python train.py --n_experts=24 --d_shared_expert=192 --head_dim=64
Below are experts of layer 4 (counted from 0) of a mixture-of-experts language model. Rows are named router (the router's row for the expert) and show model dimensions 0-223. Each number is 128 + 24 x the weight over its row's rms, rounded and kept within 0 to 255. Numbers have three digits each.
After each expert's rows: "gets" lists some tokens that make up at least twice as much of what it gets as of all text. This comes from a sample of Wikipedia text that the model never trained on. Tokens count by the router's weight.

# expert 15
router:150116099108101160179118085119127119152132118124128084107139115129155196107125115092097135161129141119157151152160088155141124116123120101147107183163152122156135146150130170102141152096121179129119133121104124089122140167137157165086137039140136149144140154109115073118140137142123142167133123116128133102067140126114136107107137102138132107119108161108086167152126135152124141127126146106060157125102127103213163129126109152121125123098107092122135152082066126135115114144117124121113172120145152112135100106145132144145125149129115126184121145144140142107135107130138112113120144112134118124158142164130134122137127119111149105117112095134147107117139106082107132140113
gets: " the", " ", "-", " a", " and", "'"

# expert 23
router:149093111158156118108127122125114137086132138101168151110155073124132143103127122179145082108122158137155114124124107110138161203137159110144108129124167160123132124110126125140126127117119085126157123125161167136096116144056124133141088104116132113107142126110126140183096130108095106187129182083120125153142092132156156129143176110112100118103124106128174138140115119121144100134102124124137119148116113140119150120133158144117131101146117102146097135138147134085142131112124129152139120172107129119131156164092150112112132183097093134140115173097124103193123131112139148092124138156145182099103131139126162106124112142142128142102182155106094118090107120135133088110152
gets: "ation", "ment", "ity", "ion", "ence", "age"

# expert 19
router:079141121133091116159115132139128131087102141141172153118119156179134174128131132115105127162167067134095129115149109141111106095162146117115147115167086089185132109153142124147110128089148180130135129145151116178140109106140114150098162154128110089183149102151177105131169141169117144118135095156131143148156101108103081114155112124131128105145148120122107130127116089085138093119109082055143115128133122146139109123171133115114132122120139204102136151137116130107144113141129163137119135162124120110126083142132136127171077134114103140117144128115121130103113096133143125149119165106129077138111133119100089113124120116152136118151137132124097136145141107102138117100100
gets: " in", " re", " 19", "ro", " con", " In"

# expert 22
router:164092149100125122115117130115117098102087107111158146153135101132119134132136165146144168124162097108083121114096139140184153115116177127135185128158132090136094116116114142162138122143132156129095126151157126120105146117105104123128127112134097162175099128135168114152164145118164139119156149133102117125096103126146202124159132153137137136125148145093123147112090107146140083128184115171113150121121093118095071138138114130113129097137152084089094186107176107129137087139156139103114104102113132121137138139124097142169128103180142078101144110096136143121117134138132151113114162136122075087116110116113138110127147146098132103090124123148147127122151118119140155158151
gets: " 19", "20", "2", "1", "4", "3"

# expert 12
router:175109168111145133142154164132142069162134141100155134153147072079105127150154166097147133109145149111183130108084146130125102121140073137093100111092090161158160126120124126111163127161140083125127131076141154124117080147084137091104120162116112124103133114128098161118111130135149137185134142139137138115144113138127105141116094129146124167107096123116147096103119126138127104137168173158167138140110130121119153148108147136143107152154097200135150084149142107119130127106104151156131107123159111158132146149125110138087105143099131115140118107125095139153142138181123152096126134110114143132096082097151118146122102117082135133161110148147154122132133141136122082116133
gets: "st", "th", "ist", "w", "and", "ter"

# expert 17
router:154125121145146108096131124093126167104127106177157163111109156152136121128113182154147133122133110142146132142191139120116141179130104115154130112144113179117123112132144094149160119132145151101081129114125086140126166106152138145165148067181139138069134122138148133118181136114129113099106120160114122150122124111161154122089094115132113111142127130164126095108130105101113086143139110155173154101119150134133113100151122131118132106142137122122119160126132115091084181118141107091096089144150141106111154146133166113091135081105081110109131099136137149161131149105152108144117156139106158098107140131138120130119125177073140131109156138094075155161140135116112121110167
gets: "re", " di", "ci", "ri", " Di", "di"

# expert 6
router:114112158125117124086138105128113127117137136130113140138129150164133107135115150112121140144123099123110131102157194140177086117134140140139157128121103104106087121112104151121119140139105142110104125122139113113161137103137113115101158103176157156152110111117125141098095122121137115101157099145122111131121136116153242156138091136146107121118131137118128128113112125160111152133144101158138150135134139125072103087133104119133164060142195127110112133138167109140115091153109149128120114058128120148127148098129115135155082144142183097130141120107146131126115098125097112115121198195089130088158113136128088133118160128121112125112102126118109121139151104146131137129175
gets: "s", " S", "S", " |", "l", " 1"

# expert 20
router:162148110178121138112099122144134092127134137124109131126114139186109114117135097110051176177137135131104132103138133139131112089137140114164143120116140120117097133170093130104103140121124121124139143129078117132133117124114140141099092155087143109118133151129105144115174102167134132118154143131141133117107138116129136111141133150110151120120128121124112102132148128136098083116086154131132110104123136147107209129133151107137138139072114152132137112112094156087103156137143146136141121148128098144132164108185172111177131102158185152155142080145088118151121176127149114147133127109112098093215131148171143146136133075142133132112109094147121123124109097159158122130103
gets: " of", " in", " for", " on", " with", " to"

# expert 18
router:127119135125158133116094163152112155131104130121099124143134145113125105118119161159141090095140143124085121132135173105171088142090160140141097126115156091140138115086146169116131138133133115117122148130096150115135163133139100107161124176141043112111112141117103152166133114124148066111119142109123131156132107132167131148114162133129166114135112114118123104113132122140126139096123099129105142151128137106093159135119156130111172094146134077126119097136162103149118111135160126131132152075098111147141134178109083110109157146159128153145098171124135151111139192078118117169091110113131155103087147144159146142119154146109117096149111144130116130056118117155126174128160
gets: "a", "ia", "na", "or", "y", "ta"

# expert 13
router:106119103119131115163124136127115107171145134094099143125108079107103100133111112145125120120132133115115130125122091111108102153153179109097136117144140162102165184126149145114113116170129110139116120138155119141104131181153131091122162114135092120155129109144171093118124205135132128111109168138103119116092118139103103119103112125125138155146140133141150178148171133100122162134115133146069136134132100102118091122122166151122094132084122140153141168123077138129124093135146099158088157146132149130116102068153168145139138132130144150093105144139143104135128096160153142114120104130129131178149137140085181113076113154171135112136094141127140193159131132153127133157146
gets: "\n", "|", "-", "==", "===", "="

# expert 1
router:071135167119116140122157127136132146078120142111096108147126058126143141123112163089106142121113137141135126162103094113112149082098141137131193120111183089117103151150101116147104137166131111119115109154135100157133092143130141127129145165160130173124175133137120162116093146164149148144102093108112140102118137140098090169094149107112149110120147146135140145151153151148113144127151107144127127107151114127167096060099163126115101164115162102109146160130103122147159137125141147148123124165124133120104152143146156127118138106195128146147148153102079136147111116101130093155112108127143114177128122101064123119120137107186119136090115111124110130138120135152126150097136
gets: " |", ":", ",", ".", ";", ")"

# expert 21
router:145146098130125104154122102152164148087149088106117136132128173119098156136160125155127125109130071133154140096157078149169143155129087174049130121067115108130166126123135129144162131160109141134138140134132132129141142094121156135159139117107095115130124137145134128142144105138122153101145127159132139101103162116147171123108113132108110188113132129116108153112101127107128083149115077150138123136140129142133077158121111099104125174150076175141093138141138129130133119137118144102152112090146134103121150130105153115097106189145073111127110123139096131131124087150125123126134172151117146117106129136137170099104069133134144161155119131057091124123143135135123119129147
gets: " se", " pre", " po", " con", " m", " su"

# expert 0
router:137138152108121119147116132119157155113097155149098108111123137140123104148137091146134148147124104134104115132151122136139159114107142111141091109112103115100107113077109127121110143130106132117109139149151092152134140109123146104196152135084133173134091100140132107044095112111141110167131102095120122115114125120114136110156163132147127090141090129143131110088139133162123191145124172130118130126119150103134149137104100087123159137153149185150095164101139149133120097123104157143166091202122125134124091141133108122079174111109151143121170096110115146111152117174100153134122115169139151147164144087136104100151179134096108153143110162171101121127133151128118130137118
gets: "b", " T", " F", " B", " S", " A"

# expert 9
router:107095110112109131080134124095136135114115078126162143111139138125106121133169151130126125121115121116151147135108154116080134092142110136116109126168151140125137136120172125114159112132131137144117141111157105095111166111110094127200139147117149120138169157112123131162127122077098140138098174105146137144126146128168127118163108151143102108136154154118123186128094127125120116153117156116172098147127143158104152103116122119128131085156120106150154097142177114142142161118119108164116123050123135129124144074093138145088131147108076116116139153177136121145139147133140156119155082096134087114109144090157084110123115124168126137093161124099162153079137158101126140104087
gets: "ent", "it", "mo", "al", "ive", "per"

# expert 5
router:150146115161177126127132118137134147174154126113118136158143141110106115155131132150179102088127156150154130116106119137107140156131126138099133102109130148119138123125134094096134128134137110160158118102119146125119099172142103116089101102163167124089112117140124156114174128098111086100126059101130135092159146119097138159136098128126104144149116113163100109107095119118131167095155166116150167140109185134145164122138147132136144164148116105134120110132127133140099145130123087082121082105135105151130137091097082142126067164112137125100131165114105089066132156114088133103150108119144141135171139116133116135129134117059133138142154130121133123139139169107147131200154
gets: "un", "se", " g", "g", "ke", "te"

# expert 16
router:130110143179148101123131168135118154131112127143099135140111135136136093129127157067141129162134123122111108099117158106170082103105151159134156138108136132129107119108104165163095132119129136119140105112150134093164122129168121122157134122161105176136156115114123163149080096106124091105153125127105126158132122128120217103133093143152128132116097131129137107118133114126113127130125107160133150142125136127103070105131091123131152111151190094114134140125152086182156114127085131138105120086117127134118121166126114127164115145106144098165129145126129138108138115101109081136126164177102152083133085155175084142146184147110124117122097121131134126078148104170129111163128
gets: "s", "y", "u", "k", "z", "a"

# expert 11
router:150128106099149113088128113149130149141111122102139140113101138079154125127157103146131102110148163119140111116131186135170112204117124122171119163125152154123151114106102112144121135108109107115107142119133121105175131097131138125150102144101119091106090083107174116151187117118098124102137171140098130157165154124125114117138112107117129126129145118113161122141122146152160174116104102125143124119119102139120083164132170135154094130156131108137131095146142133133135139123134106120154163169128125155181147148104091090128153156155118126088118093139159119069095186158120118119115133091141171115142101103103104145181099125110121116153118134119148131089121099069126167121126
gets: "ra", "a", "ba", "ight", "ea", "la"

# expert 14
router:155149163111143163114104124125126141116154164142137167132141180175132122130118154147122108162122134107165127143106119137117100151104101132121134127127131123096108135148152099102070142099150124116148124139133136127133106129140112136133104091101106082110122122148156162137091106122154178133100107127142123140135130149127158124114108169164169082147129134128141106116109128084148105152133125130095141142128136128108161113113113164142113149152185161129123126142117088135156074102094124151133101064141130106131116096148099111106180086090162118112167096106169099115145141113140142132108131133126118146091144136102173148131157148119137080192124120136071105129134099065114165110090
gets: "n", "on", "in", "an", "s", "en"

# expert 10
router:119215106134099124137095146161106117157177106127109112131137170111108090110114102131059132144154143122108118115094166106092156127150124122127118102140100102139134121173154128112136115111127119136161118104083186136128131151121126165145078160123168139121141124139073133147127119117167084120103163158138143147113098103124096120112189129123118182142107142140115121143131122139128104116111132123140128139125142139126098170133095143166145115098135093088130092111140149090120156104139125091144144150103131117122176107138143142123118089108153172155127098161150105117147140101151131149150077113107096149148108159141119147121085106090137167116143131139130116149110147148138115140079
gets: "ed", "ing", " by", " was", "ated", "ted"

# expert 7
router:095114140098135107136171122101176141184072105153132149108134166157129157124121132134131135121117154134120151113093152120180145168163155176104141137151084117150080106118136110163149103110137154105154111098146145170120140107134120108073106132140135095106105159125130093090085122134092142095150124150169108131164127112150104144110088113123172136108111121131120079125137101160132098132132131087129138151120136142164117132155089111122176113135105159137126129150095159125133111126106105139112112156116129114124092163136116172095102111153104124106109091139160133073132132154117128112129143142093101089165157140092138130125150155160145127123145127086171115121125172121114112147161
gets: " c", "ver", " co", " C", " f", "p"

# expert 8
router:108137177126124099101133102123121142146117129138071136128132140134160115128135138136157111130132132137126142103154183125140072078106159132156141188097138158112088121110100149126124142148138141113099119136111137040138143088157126104100174119107136148142131130143112155093128125134126152116120101145139117130153082127143212160119115135140144091142115129128123133129106126173129128153156102184143143137137136127089106142125154146137140089123177104127122146137155122172117152151101122143106108078140102100127113083142078119138120127164121066129140137112136127116141101112104100154106183173101102082105128139127123146134140130076112127101091124161127115128145122159120139149125
gets: "z", "is", "i", " 0", "u", "in"

# expert 2
router:126101156118104125088105110121116130138130131121103151145125155163144109136120135113138150134133109123112128095156176135192078109118145141151154140131112118133106127126099142136111146124108156115098129125125118106161144101137113114116170121166151170158117111117120135117090114105145122087167104150135114139116137141139229157152085135152108143123134146106119094107097120164103145127148104167126142138131139118083128099129112132132166073140192131113113138129164119168117095150111133112103119050130109140128146114144114137146060140149166106136135123110146141112115097141096104111116181194093142100144119146141088128111167140136118143100102131115118122150146109158129157109165
gets: " ", " H", " K", " P", " F", " L"

# expert 3
router:114107125148130160121123147104095091119185152163154059141134135164170134122114072101142099147104093114088133139110106146105137079152093116156100106140105126101164122124094117128107135107142124144140105130077169092120115140134119146086136162114155145113121154129146122130129120129129142128148124110160128117166167162160124120133129139115101097096149086133127102123165140099130137145155110122127086103139131142112138133139138118123082148115097185123152110138134122145120179152143132112128216067156106137124117146130129100139168098118137089097121098171150151154123116126118146161146124120129106125117123124150162155146169129197104130137154087152148122154121130122141150113117
gets: " to", "er", "e", "o", "le", "ar"

# expert 4
router:133113151150128115125139103124106190189122134155148109122148119110144142135145116111142146098076113115135117112154166139128098109077115156119160140111155139172103127122124112098135126174100126100119122163167156100141145106117163108097122091118145159117090129138087131111133155124103136104156158137151121145165125135129132140136120093126097134117138113123105128126142151156138146150131172145078124107134112138170147131112064106139133158125094103166128098147143165108093114161156108077159138102123123161121135154085110129171137134125176107133111169099092154148145091127109115096134130135100131155120084132157094131153140071144131128101124159130136098192148120150149076106145
gets: " st", " b", " St", " d", " f", "B"